{
  "hidden_size": 256,
  "d_shared_expert": 0,
  "hidden_act": "drelu",
  "balance_bias": true,
  "lr_router": 0.000338,
  "norm": "layernorm",
  "tie_word_embeddings": true,
  "optimizer": "soap_variant",
  "learning_rate": 0.00451,
  "beta1": 0.95,
  "dataset": "wikipedia_en"
}
Below are experts of layer 7 (counted from 0) of a mixture-of-experts language model. Rows are named gate (a neuron's input weights, with its number), up (a neuron's input weights, with its number), down (a neuron's output weights, with its number) and show model dimensions 0-255. Each number is 500 + 25 x the weight over its row's rms, rounded and kept within 0 to 999. Numbers have three digits each.
Before each expert's rows: a language model's description of what the expert responds to. This comes from a sample of Wikipedia text that the model never trained on.

# expert 23
What it handles: Capitalized titles and role or kinship nouns before names or of, such as President, King, Pope, Minister, daughter, son, member.
gate1:471552548513495545466492521479536519513493480467496527475485469517491520463498488468480483526485501505532514524500473462518482497543508491483502485477492473514511492505497506498460468503517555500526494509521469507465499456474480534492472497500526478510510511534519511485451493495480510503486500541467539507500527538464447482500475477533501451536508529511503502445501528470493491483490481487535537506482537502476498484466513529520494528502458503457491514514516500505487553502498482476540544526544477565511499486543492465502477509502478473505528507481521535519504474496475498471459513500551488473500550517507504500493478518527496473521512507499513503439475468494467490539523545512488492482486505569508481537499553529486528442481471506532495499475525461493462453485479516
up1:492560538499508550486498501476519522492510453456509534470483482533478517450494489473460497502498492504516519504508472486540487489541522506472508497468502496532510497523494511491468470498527540488527479524498452506475492467477476512471484493492536455500510511504523509479464512492489519499477501547473545507511522540467447471496478477508501422541527522503516487445494510477498500500503464478528532483480519499486508516488505514505463546502460483465507518511522514480488537529493483488525550533539484567521490500546478460512492516510456479507531511471521515529505478486465503489455507490545496474495535512506497506480492515516487494503510510502500494454477471493461484538511555529511495495513490567513495524502566519477511450486457491533482522504503481479463458496476513
down1:485516461494511504493469508507512444477508501468483505478524450516446522514484487554504497516479542478495524504497495469521509486512500467509471524518554509522558515505527511535509464480529545497498499470514502510475494489472497496489511512480524471504475498473503495490476536556484496462515494459483512433507525543497453513493517527526455495474477526491525542524500472498473566494468532506480469478477513507478473541495555504480504471490487486507490486474531508503497486493502548503486440480525526508489506496473526484518472464535517486507478440508522501554461505523493500506500515468468509502484548498510502508519534519499472492518504517529482480493512500474467511496558484514480572504481534505502492535535499486462511510500506470481488470538513439546470456495511510
gate2:509481510475513488505521517493484505465529496458478550511487523529500488452501484468552533516522505529498514481499516483486453521510520515465568491500524489487501494567497489519523476503519453480490520480492498511529481528504479484457504495542478477523462494517547503506488480488497500466433484466511484506518528500544500474542498503466502566480554490477493454489525501494475517477541488526535488501472508526493494490517475506495553506527485499500508481500481517530502516439501496503524524535476513532477488503493479500467513469489473533551534495445484487497495514480487509533533505471494512461518514533522517468477505485521494543488485511542504446527476505485512466488515485478486517506515535486484491522494509522510477464467497507519522555437462544512532474515499434
up2:529499484473509489509514515506508517479514503464483523511454524516502476446512466482542538530521492495523515478530527479488492546494500480470552477483561484504493512568477496532519482511541450478500513475511506528519478537500480494460469500549480462505457473509524503499481498458500497459461493485485493502500528510542499508527493498470507547481544494491469465493508516486470509487530492503517497504472529515504524506522445488477557510525472507525498492497488533519511532465501496506540506514474519537483498514482487484480466480506489515548521463468483509507492533493480492521512492470497499476530528521533539486461511515522477547458498493536484462522482525483541478479510458447475510488502522485501474524490498517501481464487458486511537547453446553509533490525521448
down2:500507513472516498522483474460542506496501560534467519522517488499555494517478504550530529464515461518491497497486547516501478529496485507467453520473561503504503456496496476541478496540473517514539507477524518525538466503508481479531506472510457533530522496474509501499507540505503514462471484479540505503479500450509522502527505459491472498510516502448483502491444487537524516494511487485492475505488478481549495474487479544517474530506484491504459465504495509469496503477494534478528489455496429549511467509484494547500480517483520522501542481472510482512474550524480466506482467523534453508507526491503555471497478481515533529492460487531534491531504544505517468513530495537495488516485515479504513509501499523496532522499490506481482472490490479504493484471536427
gate3:490505499503479509503500486540497492518489492521534459453458531483528483520495484448520539516507510533532516494530509505492495463473520510493514501531493480535522504501534473501485533530469507497510483532486475495509501484497475502495509561523498454493497479508534476503473463497440459524457516558511517509482483479535468531528468505528495490520458510522478489519489539542499466483485492480511482524509527552533512510485515489513492537545502507445500547511530455513506515505465529526515515510504474509463499534520505499482499467502492480508472491508498503514501504459511518512521529523476495468525493479524477458503494509457501487547477453487503505469450506485489458481504495499442480507535506554508467452504504494524468573470487514549489520475469489445468442509515528
up3:497493498495480515518499501526489490533496506512521445456443517470510466504499485442506532508517508557538534501524505518495485440463511510480516498529479488517519514486550499494489537524475528516515485531486471488494516479483496491485505558510497469497502474497522479489476472500462475525456522554506497511475492470524476520510478510526484497509465515546456493516478537542523476472480494499511470516530512556526503488479510493500493519531503531429512527519534474499492492507462510506515514507515481515451487515517515503456491463499504492513466496521490504513497502474516490504519518508469494477523502474529468457479512531484527477561456468484508509459479490475496459501487503498473501535528490562509470465504506497535474569458507529556494535496480488439467455501508523
down3:519511520532541470505476458520497440482439496494515486499493497509431518480528501509491475536484516534460506482451533478487553498481511498537495474483473523515477485508536525503478535512506490518477477486497488497508481464505445457449568473549480503527500453487496514515518513496517481538501552522507447498457475514449502458499508488512465484518511543485506534466512534489499488535478503514489496509507513502473527516546497469488530501505502456502460498494502497474478489466496510465496453474530507510511503503533482467497533499489501495500534519487522478483482531493521482505527542430527486480505544528490473508509456532496474504525552505501477519511529508469513459491516506545479532532518504505505519539496481492487509520473441501514496521527490508538526502502495532
gate4:526487540499506476480473500519562538537459526507491508502517525496498491532509498448515502525481537456529496518499506509496505473540496496499494505512505521461472509468441488477513499475537499475501515522509456521470477519517476488483464501513514536456519503535528541483491523465485478499506534553489512465518501494462492505495493479483520486512507465532484506482528484475551480471479477467509473504491511492548518481499453496519539490525506514486509542500504513474568516488488491537522528527510445471484493492512519524521515511496453506440516519539523506497510447466487460431466507462477501476512471482496476497471492517536482523537495513552458467486508518503453506534518507438478497540539495543503477486515513525494510491499472482511492474461502529481472498494525509
up4:518495521507507470487479496499562538543445525484520521519535549508504499532531515463516505540488530479536494523508498507474521502521497494489468504522492494458477508471461463480527497482546486496514522516525473523469478522516463489498440504507528519462504512546520538485494522482480492499520512541465512467506503503471506526495501481471497486506494481546504495476529481455551476463472483459525468525523499486539517483484466520523523478516509522485529544520499502470555503468499456524521517524529435475492505506512505518515495513484470505441528520541517512488517459491516458441440524470481508490518472480487471498503495520526481506518488513537474485481514520490449501517522493433483494530549500526504484506495513508499515457482483493494477471459505518472464481478518502
down4:483544523486518497508476527505498483500513510522487479514469481509562512458497508468546484516460492488543551488496510497524525488513461490483508496503493507475487492501488503501505516573504517515497506503516536540484509514457539546488507508446505474523467518505523458453492476504477511482488562476501513489507458473521507502475488548517495461512501499523465520529462494497456506538492576456519459500522529522489520528452478519495529513458527520461523530496499515508499488494511498526463520467523493515502516475474523516473508547509509505500482458452496535489502503472503476523473467510511553500474535461497499526498498480505516509428507457505507455509489526503468515509526471518505522518519498496484498514482517508498504500519517449511453466474553524492479500441537518
gate5:554502479520517499514505485516520523499482504513464499511491476495460499473511491496500498470520504507477501474504488504517485490486499494508487527516468487477450544534465502486504495508528496487543494549521437487497483494495460540542499491482483537482483476513531499530544513492501551479530470507456495508523540540491484483518550478483513464528511474509500526513493515542522472531514481524514493481490518456507533475426480493524518468515448467516542506503501503536471559519507521476489522478521458460456508550447452497521505503532495485503513501463527521480475504488499504468488540484507516424501491467486488442503500442502503500521464488477505496492496535531473525535526490474485474468504522489545518478526467506483494497527511522495498557492515518520550516516487484
up5:546517466520525474498512496513554524504480516503474481528492481485466487477523471493481483472532516500483498455490498502503474515491512496507484540523471480488452546559451523485481490524535482500517495576529435503502483489519466525550512529482499520482488464509524513531526514524489526478536483512455502506508545538494497491509533500484504468497492489514484521497495541540505465530518486546548500494489504468523517486424486502505504477537457488490537512486482498527478551506496533502480515507517477459475502530455458518525516472528518487492533471481521516487473499494518502483492537499477502432489461485479479448494483439498487510510463511481492504483494541542485507542521494481474466489505520505549527468500461507477514492511504498504470530477518529510545500500492506
down5:492482485522478532484489559502524512498517523491551439544513538500480518488466535516500482506509476486515508505543464470492531480511534513512532512495466485470466492506519473521489467491541502515509463504460474490507550539469519512522531506498482494451497468523488497482476495488498532458486473486525467474480490468504534477511508525566471536528487527506484512549523506493493496519524513534477514488541489464494565478485481483466468495516456497501521495540478517530499531508489503476510542496523478485520533552508532495494535514523538535473535548520470510480492502463506482503533485486498538491510479511492561472471493472482490530523570521463518506481510506516542514534508469504492517471520477485541500484518550494525515492478504482496524502520453476501540509471517500

# expert 35
What it handles: Pieces of LaTeX commands and symbols inside math formulas, such as \sqrt, \quad, \geq; also the determiners other, any, such.
gate1:509502451500507538519457499513559486489509497547509485578478500476481552521493481465477492510504491491550531473489539491489458481495477460530527511470490481488444492515490512493506537520499494525457525485507512467485511501488490574528487463498535494541550470497540510501512484505527495473518484479475513498524533531536503455520510534494501499506535512516512443490517499515481459522485486471516525478460479480478503488490477482464500499490520499478492457535456498479480481503524489518524524502454474513475526526468545489477519505495543511525471498481511530500483471482528512501483469522466480490479538485541488496528478511496481498499462522516496482464508499454519497468454469490499524490448498471513536547506483480537547503494532518532469504538511543487518482502484531
up1:491464465505506539509457506509569475469492489523501486566499477507479521533480459476461477493510483492540520485506545503469457490529467487523529485506534485500453466500481527499523540524504495514449518499520516480496520495499503552517509505482540484508568484484526513509506497494510503475495472465458510500525554504521497484541482533527485489525503509509514442511494503512494466529487498492497518477448468506500526506491469501466519488496507499482516463553452484497477490490500502511515509511448480494458524521477534492485538506503572542523472505487489528508494488459526496506477485494447494506492519479532507495525504509516483494511468533508507466449496527453508473488468460528480516491434496482488545561492494473531512491501532495530446509511516521498508487496504532
down1:501504529491529510506539505516547479509533476517494531513519531511518508504442532467519488489487518516456466489553477562544462516499477492516486468479523490530504499480492473527484495511463523467487506487495504557477490508524538507486471501513470527478495535489524484529502470474470476511503508477519493495506503485497488488564551501514472536548487491508523465530474507480522429505497515480520559459483486529486530457490507501462531516500456527496450476495548483475467502532511460465499551441520567497475496524505487518496493510526498502538485462512505465507490478488514479514487486510486457487521466533459470486488459516505486509530500535520484531501513489523499518499510510512483521499500483540518463497509465491498488515513526483579505521502484477524480527500486512
gate2:494553457490533498506528484529501541517528505476529516516504505566539508510521430476517505511487497494479525469542509506527480501502423483508535444472502477457503524498513529506514445480492518541522513519484539465539464505482513511513507514518478495492500502467493526503513525457513518526541488490498527476450479490495512547483513517519480536497489521492502495449494471522525481513479516476476471488450478494482470497494510471479518469510494524482472473492535517526520551515496491489515490501515508474454525469490495456477514482489500475514492481478535493495567479538522507471485517485490477476534508516504502495488520515507503467553488491535487501495508549526494538491463490490502440488500489476481485459541508478452457458492492528489544528497542523484503519478511540
up2:486541456503521514539515492516487510506517504470531510504501516536520503513519446483515504492491483493489529484535532498512455483496442486520501448482498494460495530488526546521527466489473503515508516495488525461511471489470513516506506516500447507516509526477490483499528497486515526527546488467474503495462489515473508530486534513508484529468482527503491497458519485526540452500487534481470477479456498498482488492520500485475508463511515543468474478496537537510514541501488458485521498486494503480465525460482468468481541500473492473493499482468522475531554439519537535447480537496492482491568538492478490479488493521499510467546480505533493479524512531537479538494481483470496488523496479476485509460542497466474457450493532526532539514512558528501519523481489522
down2:504525505480531481494514480464494512512501467514552502482480493510534530453548472487563516470493498507504534522514526458474494469479512468525494442526493475538492540534499502526531512487519493531560505486529500443488507480526474518480514486490496493524477512481493471497504538518514540425469507469489511517505474495477494523537504484526489506502522501480536499484488488507471519503534497547504498440507483477505532520499486516503534478482493485553488528522500517501516536522550479529456505489505503486518512522543469541470551485512471433501505485504516529501464556497514439542487508499459480480508504492482497513503499449543509467505484486520530505480497518505553512499497525483454489478473524480503500483523471517487468519505496482474513531507473481509531546467542508
gate3:518479464497449517474507490524530521512514460512523477508481516491498474496490488481490528501493509489546477534516502518471541519527498462498483479510478533500543483503471530475517488458530522462517482545461511446505512501496516481494446528513477517532472525509479526478509507502574505492555482512500517474489481507498495506516502526482514493533473504529479485481513516509518535507473447538455512456506501508491496486530513501561548484451447509452481495506508441512520504463488516545502530462514442516483521462471461446491507550488507514530475501485479528482463550541472544494510475456472518506490500494519494481507515524513521509498490543539522485511462533520528476489499479479518503513491470466489505540483490480506510464530494498491514517477539503526487486539519511
up3:501481475489461505487501500514556500492504461510511482504473516488505467496513505477480521499490489479530482547517499507463541506517508479502491476483490514498542497516468517472513486469539544463500496547461517461502517491532499480486440544514451517526485520508501536479495500491563505484553489504495511478472503497489496509503499512487530513530468513540478499481512515497494547499471462547462517483497498522507491492529519501554552480453447520440476503518495444503519509456500527550478559471510451506483520475471461449507499550497509511526480498476462536501462562528482530501508485471468525516490524495519481480507519511530533517497499525536523470506468529508524443508501470492525511509475466486498512546466479491532498468509499479511509518488520495529492496521522510
down3:471508488490524538529489494465505487489506509425532537504465467507481523440516522517486471509498470520497501448446525502459591503510531488492444501526485498486515525526530495505496546517480496494505496561520505535494467515515469489481469478479530518496494507490494475481521519501527471511479493517499520515515463515522512500502478481524503528480503474521480505459489507504465502512511512453526547522528494507493503519476529508439432460476507499465483538457517540515513468543509450472488506512507508503487440529549532513496499519462493488482501506483505496502526468480517530474512507490535495529525500512478485494504503539522483470476541510487525497503491517473512465502474487502484495511507512467533504488510511491535496523502473537521549455482440474476520538463518504
gate4:507522451487472487528485487474533524503523516505518470467497491464515486517497515477540515535505471497472503548521494488489481484515497503470495496526445460513562534531488513479515499487541487493529500517459489458512472506486513540511490501546503497535503525521487482547523481479533505554477527477498459475448467530537553492482448494502493514528485474526556522488508488522509470535521502491537498517504518483524500463470522485483543471483507513490545512488488480529532485478531512506493488505508495553507451487502547483489476472453445485519541527485448536486520521508500496501495479494492514498507473521528487498490434443488476468473482511480441501504496485508510516473496473488513469490515461504523481556484461512526469505488515511482500476549482528513494493460516497
up4:515528443498503493519498480493528516488544519517512449488489484467527475519493500462542519537502452488479498551524491490503462461490482493477494485522447454525535543535495526468510500500524481478511521524477517459522492505499507539500488495534502519521492508517506496538487483471522520560478497469517462474475448538526541483476445516498496515538482470493551536484478497515530475536528513518522505512501516496513497488476520489482522468480517506515534499502498480532529484501522523479482507482490465564511429480515546468462505487463450506508528540483442547481519527508491498526498450497510487493508499529528507502491445457517460453499449500463464493497505483527504526482496476483516479501506478505523487544485489519507481502523507511494516467522496529520501506476522512
down4:501506467491464489477531478538543475499532469499497508536471524513530532533545475503462462453513538540525454488494497512482484432462473527529465511467505513469480482542493529483495483479518482493562518513501479520481458487490527497496497474480523488510548497519551528508420507485476502490465494510508490452479502458488535495513481497526501515501483525508523514485471503487469482529511513508577475505495519496523480483482520523492497503475477515489552506523506479547474518503508543539488535527484492502506463495456534488504502514480524474505505490500501479510485512513529461499504511509486519476452451531460508531526520487510449479464459573493489489500516476503522478506524508496503472486500487499455526509483496536537493489560497501479488481489533493488528501520475502
gate5:502483488516500490530514495476451524533480481527512499501532470491504453494514510510483502474478528494517500528502509460473468462514491505489551551489496498515535486478511523485541443535486479536493473499498520502479518501479496493483479490505548473520528447532531550505488479529509473520543494487457505553476520513522480548543505519525468534490498493507482507502511508464532495488473517495497530520492538508455519512490476513498517477503493509482518490501508534485525473489444514519510463506476490451520496479490531474485504511482530546486496522514513538542478481517502515500479476501439476499542492460499477488460519468469475508499471528462423540536532478522499502464473469447479496545472515486525481540500545489477471516512474483451474477492508522495526542507538494
up5:489465493512493509533505489476440536514484470505542481480564508493493466529518508527496527511464524492509483515488505483497474442533498509485558535511495476513532497477516523493510445560483468520480458500507485469485517499498539483491500490491543518522526466552515530519493484526502469526518494466459498553490500500507496535513535502508483507489511488517507541507503507486527512489489561501502527541494545483445523510511462494498502465505485489457506494485516547512514469503448513508519493489471476466497512477491539511505506529461518563464473531499505519513487516510475523514477477517453504490516479469486473497472517492468493509508477538472422528511526487534509490467466507465477500513480520480508514515496541484465455506487483485456469469500531508484517547489530460
down5:493511513517520467478522510530469544510477519459481479490486500512506501515452541533481525505522478492509492465495532478542480574493481540500472523529508491506489469506558503500513457495477505521522452511545503510468450512463498529507523505473516503463482486532461515510521521489479543509499473496515496546516529493481508512459507504487510509528504510462514457561506475457526501536506480466460526510540494488545522507535521475491441526519493480502542501528531529490530479484503504500499502542503497464502463497500553474507528509498511503499459478494525505505495498480504522524499507551528529482547446506513465459544517448467481484522469464473495481457499504513524508514483493527553468497513472490483522530499497502481444498497491508482479471508495441493534489482496497

# expert 47
What it handles: Capitalized words in names of institutions and organizations, such as University, High School, National, International, Public, and the prefix Ex-.
gate1:487462530510496503494505498486526494490504486503551462515481508520523474480538515528517485482472517519490494547491472536479498503503499508460486531486467496524480519509469476460488491453460494527517500544470511481529525526543476464472508514497493517515507471522478533563514453484533501459435497491444520522517511524446524425483489522489459471516497512500504517488505510460517554519493510486483493437506464479527480452498522502521474506503512526493538505532462472488512498522478496503505513510517492491524515554486508445507508499520477550475486507477487540488525505499544490503520487523522483454512514494468509514470502503491537571482491520471461499534529510504504522478512524454511486534527535478483474525498522489557523513488529506513495499515527534500466484491523532
up1:488461523520476514493496509489501494472468478498557466498473491510510474458523521522518492485466511504509484544478493518500501513509526506467492500503480492509498493482476498460488486447477501533529519544487532486532539539547489480477514492484505523495510492530477512572506462493545514472468486508458507520506504536454521428496490522498490463535509505503504509472530515472518537509495522484474521445519473460513468441491511472508451516509516533485527503544454484487503499533496501497497516517520458479515522561477496448512490504508461539480514541482495546495528497489536508511523461528507489470503500487468498488487498495473517568481484528439482490537525512521512521475519521448511497515525516477480508560473503506542518497483527522483514512515517543513478468516512520
down1:480503499525501507534521525504476517469490493501505505439480486514499507498535510523529513504476496505468489517460463481488438476508491529495501496513508509519525490520481452493531478446460519491510471496525483461476520519504495463495527531479491525520499503491461489524496513473439479526488463492540441500471521490503467482480441500538518491500517503486454488461454454482494523483479525491453481521515522490503534488545528505489488493525505517504523464549504538513457478530503493503472475526477534483483519509528527524492530521448483525497499474511502501464522520517487512449458492532472443488527523471548474474521481468484533501517509499498536513501487494569503540529482527549513532540510515519544465497523516536486508511505540532546517487520498493487482536506506495
gate2:450479568506459528487517544502484513502500518516478502501456510491476461525501515479470529491485493542516506492495515503544480472451502481502460494452494502489484503536510469464502499485463485497488526490494490474515454532559519517521550514509508511496440489540501478461537472500510491507491504503500486486483510492500511500462518496452513491543487525505483538497541477470496524469491541542503540495479527490502492485511441453511506487536527460498517467464490523479490513493492516494515499502497508475521515464502513561495504543499500518516506513498507510531531533531462462469463471553492509483493564557523503484478522503512495496498498501469492511548534481496509503467489525468516440485516531517438494509531495507474521491534471452510513498502462509502544462511532496
up2:469465565494470526492538528495486516503491520514486501485477501477484469509501509455476529505488509529536506497457535507536475478437499524497461460473463473523469468495484471461482506463462524496484537477506487501504455534563517510540549492505511525481462481520489471444535489497495467491483483485501479518492519515507493491471501498445509492526520504466489524502539503487492518542500541520518521495493520504498512499519436498495511488540552490492508444472485514489485501505497529488521497520480526493506491471501496571483534517501500544504515487492496513523530516483458479475489487546499497490501549549521511502483535499524515496534520492459496515509526496500511528485501520457470474475510536509425509479526494495492565483508514460533520493498471503513529464484545483
down2:477512543503510503517468560536513479520506509504492517513525532497493495501473451533509487475516545550502500523486461493523493525573459478468506464490483503458518444471476526473502489492487499545526537499485521485460488483506515501466465514485506509501512506525490485498514525483450491488467479503480572489505529465523488462504467492489540484478507528466515500527485506513514461498497508517514547464473496530505519491481503534482492469517530476474481484504535469552492442519485506505490526526516500507531514505508499550547509515500489542502535481521477537462530533509517503496545523508497496495485484477496517511547500548476468503503525503535485522462489506513510496499521493524552491521487504456484528502527515540469466498493495529528482514526524509486546534470460427
gate3:482512527477480463521484534483529522460536487520488487468511494500517486554493531464434490507497497509480538497490492481510457490481481517494464458493501488492507488525515492531530495511495502504481533495497537466468513532553477510453517469523527489478535487497496501512492541553462478500510507541507475477488516520529532492486484489486503495475532539468450530502489497501542492467525520493523464494479503514485495472520483514475481511513501502473538501518494507515514491507430476524501529520449535516466494498495505490484542524512494537472494508500495500479486448503502541540476470480530500505477456494514431481519518459536531515507507523464485519482508478517492466538488482514477503520539529494508522501492526462521479524528536494493545427486563518495517441550484479
up3:502523513483491470536485534474520541475525487498511489470498491527498508546483551492424499521500528486470554503484496468513467487507491513475482449513510488479525486543502491536499480492484499507494537480518545464478461532531476510463516476516525498494513495500499478499487517562464496507518527520495462452486523500556562514481464505477501503471525531462456534496473510527535484476505486493479478520478515479460493484496491490486497511518502524470534482514491513518511493520432457553524530525464526508470516483478523470487549502506482523446505487517486502509492480514537524513471467481510519489477467484531459497512488459536540513529501522492499523477490474514474474525495474503477521520543522499504523483497509470512484514533520498510540471470518547480531444534523477
down3:499539483508509530501501512533480476477528490464475481485520498510527552480521555518467479509493509503491513498543490527500493474474485534476496494520480487523489465503572519512515498458471508485510501535532518536551549513538495510500526525510457514497483492485492494484548491483468480531500485473521495489528517465535552465486495496488543489501453503521521478548483533450498489491523516485484539540571452490531532488514479479502541450516500541462512507516503478466500456507517487474484495479503532530505513517494469468540484503510518502512532501537466510483461500475489529483462508552489516496501539537492473490482504547479478477526505501558490507517551472519518492515459497495507504500502451483461500492515508499507487523532493547465465494503535493465495507532471479
gate4:476502449498526554475518467472477545483504522508531475484515531492491470507485472512477499452560534490519475490490499524481457491504546501501518536495456502504504488527526484481507541524493524528492509496481517507502418533476475497523500536517490518501509582513442492491511513534532476520468460473512488522500513511507471513489501461498482481520500465454526491488548508501524536467508495486502493518486477502533529457500523454498491514512500481513499501484471524511509479473534513499501539491474496470553506470499519513474528513517530563518495518471498475486489467531531482459462513501499485513474481492513551463517479508512455550504474513520501510509451486484502478483506482498502483487484490511447485471482492481530487515491485438527554516523475505516502516544457470
up4:478490444489522546454538472490484542481488508539544478499525529467492477517487469510475501465566519483517489477470512527467489504516546489491512552469456508509504482539530435497507540523485512529506510477496529507497431526479460489535501543517485507516490560482474506487527509524545497510486476498525513525509505515494476504500495462489481485523505487431538489477549513492525548464500478474501469507485485488503531474506526456503485515511505501496504508493471518514481494479516501507498507498482490465534512469472532502464538513523499571530499515469508494512505479544533474472456507484497491519469484488517532447499481519509454544499494514503489499522450477505512461489504475494504486486486505516462485492476516486532493496479486448527565515497484515503496486537486486
down4:519442455500548530496476463520480497457474495524504457538487497490518460511505495486488476497476504495473547504506554467491528497450520514496532511491519501497504498506496497548471496486504499461519515468521481515550486475481499485519475513508466542534497519524482486509498509503516502496445519477497491508506460495533555541525515533470522509519484509477525498467485551534456495531486458517479490505451458510498521523475488503529490519514522464555492523463502543510462530462485509502486481496480457514522518500543504527444520490451480495489476507473508520490500513494483502542530500491491514528508510490459514509494467525528523517463488527453551514568515529489531456510503504520508504498515535458527493496502503452484480508503486538465489505463486505570486506488523484
gate5:467527511459475485471536512489481527481491507494493456532508487492498473525530466495489541492532509452481482521513528507541502534461467500497493526453490442475490516504432502507501528471497460487486455533498522492490495488462519494513483568488528482556480489483478481521455500540503459513493511463518479539538501550517480515481491516547497453520445493543516481544491502552490476489503477548495523523516556492528478495538487504471524466541523495497480494503487512491497467543497454489493497489514506506502470490508534519525507526474484475452484480508479485521481576489503522504481507476504528488489499497474487469491507497483482516515530536514524492475525502519496526522481525497545551484508508518535508520492482510498509490515493491516486508547475492499503575464504505
up5:481528498459479475489532509502479524461490511482498468520509490507519491503537481496509543507521526463451486548508526536544497510488475484516524523471491426497484501488437474504505539490515468507489426530508527501494477490455498490517489550487534497556500493511479469519426500531529470546502504474505494525511501536499493509476486524539497503519456514543508486552498501553470482509519458549496542537515542487527479500509505519481547486479525486476487499483508499479488459532495491516497507484530506498476466514479520541522515510487493466461496490497492497524483573494501525494452500499512510474499506489448515464488508504473496521506521542508531510484505513541488511539481492478523548493487499526543470513477485488499531490497473499491493487537480467489514562485498492
down5:502484539502507488557488475474507534485519454572523526463471505484538520492512513495487524538494464506524478522460555518476477516566480478520460519498478485541499508523491551510500497500483486504478519457463453540519470489497497481475533519486519532494530516516498504510502459437483482517492500488529490529510544519457461454523481505485512451458520494533464464514559503438517487501524503480526509497504517481514521485527498524544470497495478490507493468480484524488507501481504489509467448513469513555520493449482482521521517464486508504522539530493493481528528476521559527484482516492518514567466532489524506499489519506486514472475496490530480478527519482495469512490481493549506508527506506532506514503504496487511498448531511503488513480502473521512485520492470511